From a checkpoint of a small mixture-of-experts model trained on Wikipedia.
Size: width 192, vocabulary 32768.
Training: a variant of SOAP for the experts, 4148 steps.
Below are experts of layer 3 (counted from 0) of a mixture-of-experts language model. Rows are named router (the router's row for the expert), gate (a neuron's input weights, with its number), up (a neuron's input weights, with its number), down (a neuron's output weights, with its number) and show model dimensions 144-191. Each number is 128 + 32 x the weight over its row's rms, rounded and kept within 0 to 255. Numbers have three digits each.
Before each expert's rows: "comes before" lists some tokens at least twice as common just after its tokens as in all text; "mostly gets" lists some tokens that are sent to it at least half of the time. This comes from a sample of Wikipedia text that the model never trained on. Tokens count by the router's weight.

# expert 29
comes before: "\n", "The", "|", "-", "I", "the"
mostly gets: " \"", " '", "|---|---|---|---|", " “", "|---|---|---|---|---|", " (\""
router:132146030107074095143110144135153142123141167165134096124136161187110111097122152111149148084069153147099146118104168095147145162122113127174134
gate0:102137091132124152110108023128162141095123129118112159125120102180124130169089147123130118187136147141162148113119165116190163120097113114078125
up0:086161085126185096137100156173117110107099121107105127118106150092113113098143146117133154107156183153168171106104110103122130113103148150128131
down0:151086093103169118120123130076099158143162125136146070124167164125107141124145090095135144062117126134083162129138169162141096157079127140109129
gate1:182059152143103088164103092134144085140084135157185127149158104132097149147140142139159154124128130162091117152151154130137127109158139161096099
up1:148132105136135091137085125144163056084109142171135091151135131124099098140106110123121112195137117156117093122053091106130116161135101172117157
down1:170120156111156115166153105158176141174145174089148096142110127100136120105119083175074118109131143140189116142174154097131122183175120136152171
gate2:138101121168082106112114095182068144155142076114110080131205166148122112181161071154080093053170058120159093133067227090147075162133111143129161
up2:123120096117135208140192085116125130128143164167046123106128095120164151147149136125098119128112159151151222083121158122182142109103196059192143
down2:171176116143196169146152107100097131102069127108111122048134165126131166138110156113167142105108167118041112160129086124106156125110150179084147
gate3:079130115201068115055155157161152110120123123183130105145110158126144107167107180104157102145118160109103135116167142159144099119110127144149068
up3:125172131202125118063154131148156104123127087174139119099129126131110135168123140116136071142097193123111146078152106071139097154060112144155091
down3:148143156143117165086125101131078087103121083103194124079112117138202174118175117137153103081163133134142087107144098126057096178073132069135114
gate4:088118074085120127050141170143175151077101118114163169144115134147123109103067125087051155146115131121166168126090116119149120215146103139162113
up4:079123171143159137122103097099143198102107102068097141107067156115139093115137127111156098143146122088190144117106129099145142166131162155170178
down4:183135169151108109161128155202164166120156136151113124081121130165140116143185145147119185145173115095135097146119154129159147182101087123128093
gate5:155105120135126171168129161131083111149137149115107056081119134109124157091130129135147175186097123092138115096099196130165140138167116123187121
up5:156160140144098038144073080037105143139119140103125144147117111135108101093117103137132074103105108113079180169078085115152133128089123139049105
down5:080116176145102099087129105100162070144195112154104138136055091098086112119075172126126111138176142140105034167118073173090156119183166088170110
gate6:151113122146084129087113136134109104122152137136096178161125163116169114106121165124163125124094123155146129088144136162109125199112147200081156
up6:128102116138111168089102120132136153121127173062098137161161162176081128179133150143153129107109109153093140081183117087137126172112109146095164
down6:129099129125113099174117154161107137104119097118132167187133132089148160081111147152126098156154072149195101131139132083091120163145156113151120
gate7:094141115100066133120117032070082168084123180079110140187121094129145074083190063076124107151151156176116139098145109188103131119107075178133169
up7:072160143128060122160129078107092091072124144176128105135145093143122119065136093082127149127154156147090118129160132096132201136139151147128139
down7:101083143121163124156136132124095095081113089130107175130103113134133165134150097146150150091109070128117192159128136074089133104141082125117146
gate8:140133113134069043129062116114154151173178159146101143192119091132141168127142108081113122092089085088131139115139075142117138095141207157085101
up8:147152135124159185115189132117086090154106107138164137096144150093116108105119151194140096087174169138120092127124127105159077140134073122182174
down8:122090098080120152135134191111132153085152125143125120152119086164111175155134153133191123064098137145165133137090154119122105101108136184096134
gate9:112147133187118107119121092086121133111077111112125137161089155097135114106182143178115153102172177108132110138122091138196164152113149054151150
up9:087173143136136097142141082110153080129123057146133145118120152064154111141139108114092177093142204121135137125077110155186157116078157055110145
down9:113153099116160178140083104086158118143145115120117111103095112148060108109090098111163084152101105111083187133050137048101162139109106165132152
gate10:095147156126166115111099110156156132064161182091149136194130105157125131032124127155070160104093163127149180140163114135095094204085116067155128
up10:124149158116084091121152133096084109178127139134103135091085117128132120208098154119184112092136070130130130121110196040131189098111114210137171
down10:168171134098136090090110115170146137123102148150203100079108150161115132193078109098123108122120159177153105088106100150150166122180128124059159
gate11:097073099149053104148115143124156143080100083135112103116143118150121083107151101165128160078084100114171159166160120182131147136125115110149125
up11:111110148122140092138121131136123080010149177155111146117105067166077120115092090141139077105100116129159125136144137136128128085107120111122177
down11:115130112141139175140134186145166107080098095149165199115176159139107165119112112157135140092122160151073147131196079196149111116102101141131171
gate12:117094141107088102108156187121129176133157074118128132121196145099148139134126164134126145149105116141136092104083165116100206134070137093148106
up12:113115094107127150137112148081127133112109140095096149075087140094121208122136075156165091092104086174174098194127111106133113042116104113114188
down12:117070154105103126102126124168182101088122188108116150209130142134132144113142158190121137178118153072124091092133198106130112109064095086205145
gate13:119104164138075135059135099147054163127120054113093184120138143171141140116120127106106142148120177111048085083107116091092110143129138184125096
up13:156173151132158138152125126079171040124157148073153095142102087125131133182151122154176086147125144164141174161124116164141134103127172116106153
down13:103140115114135136200103074109144162089109129122183122157131134148102120131121123176198102157123095107080171156125081110157134138119110070114157
gate14:122097180144079101137102147122044129108154137076118107109093155091110158040141120102156130119172146182134210185077147132187122149110063106110100
up14:127100139124118092110120148128126074153128093173131098096188187069088132069194193117121103172176166155116182117155154088153124095116148087162092
down14:147101139187095126139130088096116202151130079112102112104135137136134136133120226129193130118128128127139158094200120133147092158142082114135085
gate15:121157135093143096107095092150105127134114156074207125121168074138072133163114138205115150116090160137154048138128151074113176172073097154165125
up15:136193174059112092147100199110107116107109159160166134076097103089127103123096148148178104163105174197136115140193110127111087143051133156110103
down15:155066113117133080125135117094159099136034133087183148125117127132145152110193123116103135136141130092195113117093164088099126077115167148106081
gate16:126124137178119123080108107145134076133155143146173171146122111150188065145176181125173143167126137113116087077069161087173117131113197121166139
up16:199131157137150178147116126160089118115112089164116036138137143123060199126131121102129140128104133092116176147227102120108140150157106132098156
down16:123119172187179106162098133156153153089167118159093109105184125138089166095138140126159170130160162091078179124138099145120157157121081130191170
gate17:095110199119099122077157073147078110074143159117184142125106177175134135125084134153108158162092117105084122109120199142142204145091109169170115
up17:158115132185110127163130192157191127112119156130151104144139131116144095125207143131156144135138117140207168118118134089070140103139084121139207
down17:097127179092175110103149180155124160151167192141139148075108115102111166075179121140108157101045159078155040103159147107143142120099151137133136
gate18:160134128099096199075145161113142214163149121134115145144169110157105119191134080135170130106116086118129140190148130139136109118116122102132120
up18:144074170128113152137130101152107141164163112156112182129115141136155148163100097155106094086175172085042122146166087137182168089173158180192101
down18:127138085176108093177152083117141179139168152112127140176188147115107121140107147123156130093162123176169105144111170162203080160174163159132153
gate19:136082136128112036052137103119178124086117104143134141117128094159113121179087150053199120125121097129119177132123134062104120133158148100165173
up19:118208116141143228201121127122097139158131145141122143157096164122188111101146110204075107140116147145151081093143127173143142117073124143097106
down19:149113194153144055096102104127097137099089132118153140158086140151139127119061076150102135152098134088127168088117141118122062155114134107127104
gate20:075150135128171106195112106166103168160086159103149136159149140084092133130110148096090180075102150175133106096119143159173136138176170106125162
up20:131077124114062130124136077131129160136104086168120105070095132123132153121136114117162057108162103086145181128112203111097179145090148184137116
down20:141062151120130099084137183181095064162144152083145148120138088096139131075127122147117154111121124094131072150150176158111122105116126126114131
gate21:113152117146116129128124105094128165119137121126179139191143150158128111119117119144144131080067114121106113161124132084062115213118148149110134
up21:107135106133138137110118115100168142094155105160162123179100149173157106133123114190163085095077146120119082171113076106099138178109182128109152
down21:103148142123141097176160141125163115107137114177107110191147163123116131084115145110137119109114206147139122098107132130137109190093122115098171
gate22:101092095115148107076179082137135112125181104210134149150113159139159119140153142116113099140129174115143122067149137124123131118153081165113179
up22:128150184116121105138115141141096132099101105096088095114151160081084104123157113152151167085187157141102089131105101128177135088089101134109117
down22:169118106105079124163124093078128132121100109141085081121086119114092124108141172136147157214218165164082106125112095144093129131125127144095122
gate23:072148141130139116092132159127145146159150117140173109154132209168162102146129156105144106124067065121171100077152180079106081129122125137110098
up23:178127121087123112201133125169134143123075103113137155128142069087115179103148149157147144114157190121083154130129114164152145105112153124107173
down23:104093142135117135197079119101061145162155160124111081094096158149117148159132148069134090085161113167124176167174080147140132134099127150135149
gate24:132086053133133103117135151110156084130159073104106171117123077138146172133155105117082122108164215109110122063103145140078107136059154192155128
up24:139178168081099124127141086130128140105093178090111096130112140114122104110111152123142107132087120127163150145120156120092154107184092074156155
down24:119107174070138167127113078146126129134027170093210109176131092086090070121078140132139128177076080125124210127115111102160185139132118146175172
gate25:139110160107110112129096106073072112164086112147091120159159070156093195118065174166155175112063116111129122111134092141096140099123141168129141
up25:109138081182125125126175150140161155114169128094155125078125158129110058156134095106126082154200129137146142154110144090156166184172121082112095
down25:156103137090074131099108149173124131102118102089106111142203099110092169186137106111138086103129104108115096150181145078166126077102161162123133
gate26:122174145116102123135186162140119140189131149127131129142106067161105135078139144091118139066127117133100106142163141026157124142199163134093122
up26:172130140129130140132101068103163141086131116123156141096120124109116109148152155144136089156133117161170093133126127180099144101041093127081161
down26:109131141114136098131088114134124088110163075102174113113171116128103138179193096116174115167101135095068142079102110066141111134088109104132091
gate27:086157114163111152155085173174174105109160068171117119138076131176124108096115091138049120121119090205122114108072137169186143168103118143064158
up27:080176168111166130133106112144132163144178109126151118125189177121154049095156175160130093108084104114107159160062097120101114137153032155103078
down27:113138114119153150186123171148117168121111150145169099138127182136143145068148109168113158110082075205078133125171144081131156155122124161097113
gate28:160071109176032126061133095124188062110158173138154175109108103152054134105127101103097170105075146139109143150117067108121114128109114131125130
up28:164100132179158169153072091054088115127120097094171110189084121138167073144137115143131125137130139172161123110167173117118095120150136101201152
down28:187170075082104130054104116173081139130163098134114148152164141160133154140147134137106154094123139151126098116162168138163210102113084099102126
gate29:095145134172058109070134093128114132134189088167149130078106155146103121168103136136118163149149108138131133105149137140134131145148151088137160
up29:121128140121089121146064112149100154122184118119139169205104091077091072083121113165155102135155128126129163122123128167152214071083168143130102
down29:108101171145157092104159137097105123141081131145147117133144155183133129129110127129157113207076120105204127102131133087106160120149149149111123
gate30:128169156110164107099122148143127153166127137117113134157167160109144119034132078098134143149157190129134104128059200210100152096156108073132104
up30:154105197128097146102138044112104137041112156128146140163096111157146140165105146119105135170120056155138130103148098067141103169126094115163173
down30:125148167129130130152117102118108082125124176137135137162112127187069169051095153133094113121098162138168165153099113075130082136132145124137171
gate31:074089108120061146175091137163161125110134160074124140118104204115176131108142178120138145130100152119114142124161102068182142090149099135168101
up31:152134049089079073100142129052117065104119129146142132187167099127068096127182163119130154065146150136124118124071098181150097152154112170149117
down31:147147147042157116045072128163085100106114138158133173065174132115172164171073128126120072162125134115112133138099072172132144140131156091127081
gate32:115159156163097065113122187097134096094156183143133127135051166097118124172135173114189090140088115134154119114172125152116062146115083111146174
up32:137153103116101137126159199107139134132086121093109162087156121108100161124159114057121121058111145183180151111185119126106153101223126169075100
down32:140205113106104140176151138096182138093139166150161092151170113177119145142119136171082111107101160071107142165122101053130143130147127120166150
gate33:140147124155106074128090113121163055102121051169117112113142107120100158087082154072103131169057101111162150081111123110170134163119109099125127
up33:146090160105132195168143103112067151161193152074149140160116185102090143107140127140140126124172191120099134137148116143115097088100144150123121
down33:132123141136142111142068102141090078129161127116072128116129156130157110177101121125128089183103125158112134093081201110104144161166146178069078
gate34:179158114106142152122075074160134108166101137173155112122175052143136143163095151128124126140051097137140120087169187087198146094136116154152178
up34:123142182117119071104131170109083144158123122100166125113115233159138108104174113159124155152124152146155124133048102114066136189106153118081111
down34:110149089134130186077136163135114108144085129079118101181147189123147149125154105119129109129146102091126172202149066096116075073156167135148146
gate35:180088111167109092170067146133135087103169091115089088133069158131120074177175151186148117118101169169142148105149119168112110122109111153103101
up35:129133095139081125176059137157104119105115084157125092105114144157116111198171144191167060118081174125169144086157133142111103158144121115153104
down35:182151113095087166028111118164138161140132142106144109129092074131104132154052087084202122129150091131128091168145168073120161120154115083171110
gate36:116178131137094119096095070109096087093073122132130091135142124074197155144112156113109120135095137136161157095139124127100174155101112158170131
up36:031187139115126103109136092117159128111077156091128107092100188130125123166077127131098111095119123133117160146143155096074159153126080148076102
down36:180113126151173200117134113092128104124119073160101191174080095049161184150125115171115082112159178137169116085191114159156108126196090111102141
gate37:143164146138157094172118156136126138165098115080141070150093097105150132120125192173109141137120141207101067163170133095146056114072129121105150
up37:128097134114097189075166106106133106113148132169110166108197135145127137123144076091141135152159137046137157056093101170123170148151123127154124
down37:114101116116092107102133156116137126135141110128168141094156083080112113100110098174124097106119077130121104148148162170120159069098126136074153
gate38:166088116149155131073093172139088089139119167137158173158071130119117077107122139102193135193112127086100186156161123093163122127117117121157162
up38:163090125161122130156119131141151145126173114125150116161179136173092176147116071144153142106116093115123082122143112076158148112109156061124124
down38:093179080124159108116139150068164142105171126067135089102171157133086172121115076138087124146105110181168106131137124148079155087167083071148141
gate39:163116150143159140030133145118140107142137079162109100145155101110167138101154131114105175122175147089115066110137151145083101136107123138126119
up39:157080084113152144173160143124191134068106131122100160107097151138115109173148129111151096125149018174117109157139128126142166081113067122130170
down39:123170132135173189099146099138172097113190098123150102187185093110102157132112118102111129150112120159138100142184145068167102110186113088124139
gate40:111092157135095145143047116126095125114148137145109122163168078142183163100103118137057172162127124143111133090073109111161075125113114156134122
up40:084136126129104185161110081096136102150121089127159137123067116165114147074098123156139113178079128141108138162086130107138095109206115179142175
down40:138080160140100127126085114163112088160095096124160136103123088120161119130167154112098072159159129110168106152125140125084111174146105144073148
gate41:138204117114145094185142171097101076141194184153121128131154129169085127108169171089115092081176109189101184171140120125142151162155118136058093
up41:132205118120099087170135151138114122127159151166152170141172150161105117079172131052150101111153124175139105138163154131135169161132142149068092
down41:110099136140113084122121125094124135110079158119139140092140122115132051171150099152145148147092103132170119111090220132116136070138164099149215
gate42:149133081155126090169132140166188138109085102176125102118148064071136078141102185108082073038140094113113137086111140143067134132137130183123108
up42:094124168164151169089123095093070123150171163065114100090121159168131159138146071134182160177127165199151096182153088109164124157133129094103131
down42:150135136155150152187096081163076136127136166186073117078106161042136098121109110145071127105159128174162142077103089067115111120130107060093117
gate43:157115161173077126136146105177142130173113154160155139127118116141105090123110168066096067155159088151066134127116120103079138110136114160147149
up43:111098174116180087160027200101112145087121136100126117145130152117053135057119160215154080106122148111175135106135144150152113178116142135099171
down43:156098164035100138113064103156112125078098108146135143120136087107092178122133145123090166125093186147078091150146084144063173118099137117150145
gate44:129173102119171118133122132125054134136151092168077122182119181155131114135183097113080155143127141121100170122133147101144129170145112150155143
up44:127186153216181116157152098115074119160142138124165089196128097159193125138160138109101125174039150067147183145145166076150110118155089102158165
down44:110173158131142176048128159155154118056077122100127118118146149147130134104179095151103100067093150170109151153124107098174130080144096170156122
gate45:170070135095098142134154196148131099184106096152134144176128107141148172176106070119129139136143098144068182210113103108135185153149189122140109
up45:104175137141163128101073096153161152068168159067121148076143141133129079077152180124113134156120139078162090042138123145114099143123115133135129
down45:138157141157098183113147180132090187154140147216117100161127116158122087103111097148089123114168149159117139138108100121164094113103049111128147
gate46:171110144117138136188126168140198112117104083147093114088124189215138120086132137132134166179110132161154147067069150125144086131055089088148111
up46:169132132059123112137104186124117063103141146186123126098111163167117056065137114176143140147119183126140131102104143166094028101134108108092113
down46:127137126167126161128157173193116162075114123099140094102110105166152158104111208121141094158151067164088100084129125102177134150105103127110142
gate47:105127086140096143057122094127124121121153199165117146113138133104137156112051144108063078123137139130105093177087185087131131128115093125135132
up47:149173202108173108196110126161144097111105074040138119151108131140106090139196145114114137110151130122144146076146084153148095108089163113138156
down47:122152139155143139156153137103137109105108063092206141170151125109146125127095168141063075134149162143140085163112129124096166094092138121121124
gate48:187158068132118132162097065132194183137114092123173082126073134128146126095123111152127118115116143142127081093133100163136202104091151114116173
up48:176142061151118123171129060134168173118106101125141078168094149122134102077123088145146121087135138138114069093143133151119157115094148128124161
down48:106130089139121113166157116078116131118121147139182076094167133147183147150135083167145170110149089131109136198095134107129159191078044069134128
gate49:115122123091122123137162121157108093127159179139186160125175103109160113113191130147171088058106184144115100101089088148143130185151090159158113
up49:120124110062120147071099104175126083136112093122220131104130088117138124127167181122134090095064190138110130146079071185171172167139104182104135
down49:129118196110176132114137155162098138107131066111147147069187134173118133149117130063117099149106152100160167124133109154149188169086139157127114
gate50:070123119164072075071083121124148123130107089100075155213109094112101162093056172071171180130145102138120151086188171087099127130058155106124151
up50:106079115165079113100115158154129100091087105169100177158104119124129176090075125070144182130125076165149141125174170027095082145093103114148161
down50:122175099118155101172126132120154051172156178141135183138151159107120165078104137111136106065150130098091133123106190155122131116163117161133097
gate51:119115058107130116119121115082061107105089124160142171194169169108141077099117122071078156087167126096068064139096093104163177163106088128177137
up51:139151139159113144168127128131167140147149151120107068099073074163080177167151120151186132151096103149190176133137171149102039123147145155108146
down51:127162147137117128032113129124104113168179139169101166094163136081093147159087115092116119145130131215158113117186138137138208126135175133112140
gate52:119146109085115129060078121106161179125144138142123121161144160104152157145167117072187152145155182152139144128095154125108130164135078164091170
up52:103148108175142175166167144120144126144177137102138109124144126106118130172107150126169118133113100140165114144134132123164135149111138162091096
down52:165080097131134146148154107157137140074162103104140131139110100085138130132153121127123108145153121078116123103092116090147095124137134171102142
gate53:124138098132184133115103169115164081146100142106069104139154138117179089109160126177068113170100177158103163139108143128122100174074143149159139
up53:139117157118097136093052049141086137113115189130126106106108166142138188134164138125098173129128114126137077132154181168109153100163088092145134
down53:122107132106165178106128104083111143096157154149139118131136134079116089089097104166158111088127115196123160062137101115132145132103170080085083
gate54:139136097089162191100150138161189180144121178089057155098103154164094091121185112137084143099147198159159162118174196080170135198123073128165082
up54:133110096148105075157138145144088102118141083145154098160125129094108159150057144100151127155123103119110109159087070171099121098116198114051187
down54:157148064111115168067099142123142140199112139157133159149095005154140103103125120134161090148147184110076107099083154082100049137185153132060143
gate55:095095134106105122187145147110159175142130181147134138129099169135075092118114137113123171056119098148141147121105064142087183193119059146091115
up55:133149170137146126149128132143105127151082143144166091173102161156061070133118114163107166121129124165182144098156082105043196160142104177145119
down55:176144142143150106110155117070136115133124158061058128175166165142137111179116151143132115130097136144122151119107136112128157079177180135185092
gate56:139080115151174119137128188145102100148175153119110137130105156167185106205103078113147136065114153164129152165135134134151118143092111179050152
up56:088182146090106072160166082163164111158140117149140125145141072127137132126148166172132172145117113135109105147135168113122126124120170090080134
down56:129170167095132111182117156185176107065130103132144087141122154099070073110091129139164122191089101120120110143145087130151096128158103119162113
gate57:110123131082157164127096055194153145115138127120126139097080088126135088167089114117140208083118131112136038129122141106135146109129119137136115
up57:128093117134094155119127187137167092145139139092095141122121161129145151077132139208114105139093057049152166172136212120133121198133098140145107
down57:073159130123156181132179113119172125123119152124156145094120174152097110122079119080136126161118113120152103115134075108079137174128058150093145
gate58:100142108139166138132179138165048155200107175207099119105150123127136112161132117149112098129115128140176162176117134130084168105146086138118140
up58:124103078099165166133125075091030111163158096169152151118117139152137163144125095094100174141087084048098122156081111099062189175145188177135142
down58:142173150120130144133167134148109110131127133134143151205095173141087154132194098118098124108087149144147092134145136180178097107123135110161132
gate59:136125118152140167107153138142122146149136136143107102132064110108162087130137191092129152108145142126043130121146094050112174133142103079113121
up59:134131145142139177113112139076104120194107148111151111087165054112101088087145106128107108127085096167192180114154068145144125164135094159079136
down59:144188145127142126116145156106126144167131134183135060065162119133095103147140140143159161163142147170181141127193133080152109158130129150128158
gate60:071125150133088111105094111116099171131130135136095083128109093125153108144133046124105126144115132087054158115138160108151122137119116069125126
up60:169119138130173131155165132155178114111126109125185197116132158149083119100129137122122104096122101165231105111117120108084095145156150131144153
down60:098134102118142158107161112074144153137132143128173123140181143135108139120089162132089068217115125146146123130134104122131155186098140196105115
gate61:138080117156193156132121163167099133170170147126172123120142144092126106124152120155168113114115119123112126137085109132109148153103123117113114
up61:137113124145103126156203118176132088156123110128121119139153153112129110159080090121109135064105078125152105096156061100114109118150087109108152
down61:124127169172085164136147037140147118117108180175154117165098159112123097114090111098122109087144117105142113100146075082110148134138129159117179
gate62:111098102167139164106103151114117151074160080097159108159184121126085092125074130158101136128131121090103172120083138139136130120121152125135120
up62:069152095144132079114132129132085178127092146152114113135091160111128156179203070167114139150136128110165172201161122129116062142206067086124148
down62:140059156119125115098112148176118121115147092097085120136155118134090139133092122105103118106123148128100082095159135109112134117090179146093168
gate63:132068147101097118091091162174197148139165146158154142161187111095086074102143073125114091105116143129081116086152166109140098151104129061086091
up63:104097125126093141082098185186146164126174148143131138091214118102112097096115110079151137073107092150113142107172133128118123102096141062086149
down63:112089125071150111092126129135131186147093163124080086113170100151122105071126126085099141145048189120142118132192156145139171157102150084153103
gate64:114146101175148163112156172086115131168118087125105084129113107159123079086129161096129174074090091104106133145116161154138062168164158098127171
up64:148117121107096074171119118118114121053152192114133169109136135128122150145120111182084083189166159144104147101135101144111152109060105142122092
down64:091076171132175126148122100134114124145121105104172096156128172084134100113144112152104224098079063139130148173214181148136076134146202091093157
gate65:117096077157132111149104131158074135165157148128095138126136088148096108058187165120107154173129122192140142140105100133093114122103088205113105
up65:141171104192164109156124120101078105149132108183138080121179153174170191130117111102184134204139156182141166089152113128145137132152113202132159
down65:162121129058075090144075122128131173143126124141111135121104187127120116183164096145111083115124074086142097166082161147189051172116147061062174
gate66:055103097123111123159108163124162110155144176158150128197119133142140095152124144124190221147084163128113092194104123087141134177117148114164139
up66:218143150178115127112144124139075157136087102096088131095146093134085161134132093125090058125192122135140194060178142189125115104131104134114131
down66:089104099114108137110038120170182130138105128151133142174117097088197179134122096140092091174082076128139066137113138078143138136132110091170129
gate67:106071069106079131099081113101124097114134171144160120129130159090129176091122102143213136094118142130133078174061113134137163154117146130119169
up67:161096087123118127173121122164102111136099119090137143136068141107097196077134112168191129127108091123083074123116083101213129186095136068140170
down67:183178109109146133177083079180150077130105155148139053147148131176146082127112171190111118125083102154113124157142101167115153155103136167175027
gate68:065117129083133111127186081183139086146148133156186116137122181138154113125082121113107041120059090106097067135115143129125153134186139158138143
up68:092130158076118120093142104091185136116171102137123147091082102131169156110142189066151118066100191144135120180167128128145175183168125146131150
down68:164171101145159155074082175101143086139113159094209135151132157116096169071148087134130067125125174092093109190175060172111135076064180165136140
gate69:074137150086149191147073180158128141112180126089056139074074138076087125169139129113141116058153145150135171118134085144141169181117163105144162
up69:075127118125063130099110052084124172126159088192160147149132129097145164115139141155097115174167191089121108160148168095082123168116118107157083
down69:123138183137143123109127132125100097109135076101109153118104099119083125160087135121076160160140055120097141180161196102109098181168154156125151
gate70:135153155119129177135111162191141099110115097144121122149165145120166089108037201126142174144141124110173097085063166133170164079103130127209084
up70:136123079123162168173099115132135125161158117143145075166171116101198105088104147141123185180178140066089079050080114122176163110117157193100107
down70:215086096156157110092127149141113186131173067101162106116098146092120164175179156104097161117155070114125172176125136118073076172106164137125138
gate71:120085155155106131164165140115187166114071097156076082139136116056152102138159110137134080123076116186167102119109134134151104137078125131167106
up71:170141155177096162109086104108105065179165158107105122116129116094114143133093117098113102109173130183078117154181176112140126140150122118166120
down71:073137154140154128146124167139106156165164149152114107175107096136113100088113101091057171124114131172118148192074121165128114125170168145125211
gate72:076165124111146168077084081106153116134103142128141086131133156170157052155148133160116088130119053147144082125147156140157131113078103156178065
up72:120080153133083098192165145185106108035129150122096203163095101086114091134111168103134208117090142100096148121112146102092130102143137081043138
down72:130144084183106100186127153095130067121119148142168161111109133168114172122176124123142124112111101125114125106169123140120155192111106143121023
gate73:121151193108135196105092163120129124127169135117153108123111173201204121105150137086106161083112171113135076108065120079154180084111121079104098
up73:221139135169139188134193171064075154135148159104139150148070135121165106079137102107140135085087143100135096141104170102126119147162134131133130
down73:116167074144078115098111150128115223110138089168114145141077107131159158133113126122189127153071131116139129095105087177137098123131098082081165
gate74:125143184106168101156075165103169108126096177109139082138161123167076133107202093116096126101194127112085080127137143155151150167120180113103175
up74:171124080197185158123169086063077112096151119144108162114070131138106120166101114161137142159089122150138175185128153161086097164141124087153105
down74:142124113087103121085160126153153128097166115156182141119138129216158124155082098016104119161136132160168089138125162149124141107083106076106118
gate75:152071069135158147137145156131094128140114149140175128174156124179066108134117080136148106120190160132163088124178139096089154171124152167146180
up75:104132192114142072134131128107098133120134100110137103126126162100119080137120168125137111148097191077098121124114141132156101135156086106167119
down75:170068101138133207104073126132171127106071139165101161167124104115139099129142049132145117156175187123133156073096086131119194165174146135133134
gate76:146138123167157180088117085138138130106169168093107101120164158070113123140172197106108086133118130118103195120149082126174120094164107111164085
up76:141079150074132201152090114161127194099110080100135131147122121090093182088146122209082110160153095137105157100125146140103079170177149099122170
down76:096101185131149157088092141139119173165150117116124164201123094047133130128159083124109104120153146151128157136113125116148197119166130153119153
gate77:144144132134100188079093106134150116177140097114156114125112135086140105127095097076165163113120140088184094137135132105132103106106075077119132
up77:166175066155097203101151105128141105138181090098158144159137146117117102087096130119150121150135134118190034125126162093076096154133096134104103
down77:157160175134093104139119140143128134124180085113120087086124108120078178142125166080103137128171145189161140140138034134104146083122116098103050
gate78:107136142098094114117118127239131067110104132186050142088109121129112130198158142131096132125153111097167187090143103136105204060153093135103101
up78:117103109126134129122119148188170147121172145132101125115187128118135090107116104094074094125168073202106102192081126164085120056139155119098111
down78:201148151160166110099137135078135108090178109097146146120107089114152223116186113072149098113109065119048121158133096116063077121138163130109154
gate79:100115111168111135104117134139067131093117107122132120166157111155141189116154095086112147098094124101101086121092145184121115091154070144170161
up79:128111105107123166115109100138119104122132202135094135104124125134186165140144115124118080099104115132160162125113126149144147108182115118138159
down79:112181119137103185113139092101148165142135145107109139119151143113123130091110168178121143127142139120139145089103084119127141151179124092132149
gate80:052127101151156127124178130117115134117086195104125137182048162148199119068156115127146103125118117114111121145138155168063125140115129154163133
up80:083138093153140096157138111135168136117120134142118089081075101188155100125162110080138075091203106091044181134138155093080070070107129163161085
down80:165141165113134155164147130110125178176084114128061163099135104146155148133159128091165118092144128106104174111121126168130117101105184113123130
gate81:083108121081102085102130122159116130133128141122178183134113113172154197086083148128101164141117122140148136166148137163153126134156134152129126
up81:142108124137081097122116139156078104168162120159132218135145082216123159138085110142129107118102137152092134181137159153144123111147184102067091
down81:128140121086177073103081126088131200127064163096123148118110149140077125132189112109149141169124126171104090149133151119103155210071160180113161
gate82:106132150149123139152121099086147097137148201095142086081193148116160101069133144159139159067092165164063093109136169101147187158113130149135104
up82:086126137165100130147080142080160146172134188107185107085194173086124120074149134148123159041105184168065083104133147122107182167087139139101102
down82:135159130126210117162154050160105089084178116169138136177093101110160077154135170139102079077127142171153199134167062113081153136139096127070171
gate83:125184113115175103124156107152099127142147142126138121066200201123178121134150099190130157188136133152140104082135108075084138138201153095107128
up83:155180174146148098111142124143128110137167149160123092181106136161116117126137128161196145134153105122150087158117085122121200150071092129142133
down83:162037151136140179109089147142144152147119158090169179134103075100121110133111152116170046098123112143172129126114092095146134082177092147165115
gate84:177177080123122142132151094125154148119164148149077122127133095129145127091128142130120157133139098106187121123170141101085150102121071167090159
up84:134054108123089108170105117162111066097085144109138211112154183146128160143125105137122136123085160134122145109115135133191092142132129112149087
down84:169102169099136149145130102126086081118133077153159200111120183122155093175125124148159145150126109156178109095123094167088141113073080142086127
gate85:132161071083134128136177095091082124132153152153140081116150091097088107093105073128135147143148139140106101089164106125107085118117189165126089
up85:124105103121143122146098181169154143116150150137081073173109095168221147168144093074055138117093063103129189168088127157173183159146113118128178
down85:134167122165177112144161088094095078147139130156166134116173111139121181111111165100109111109098144114081151117157149109147085063109131120137168
gate86:064128082125117176130100112136181111147076090150058099142244192146117147125094105072128140168172138134104108142119190165172139118148130133167148
up86:078135118137104189124092081094149122146096076131101054149209156163151143144085140120121174145142115126131132176120162161211135112149144176158137
down86:166169144106119113141133137081119176135085191114144127105105100139110128129159187131151176142149103142114170135122120133117154165090234116178077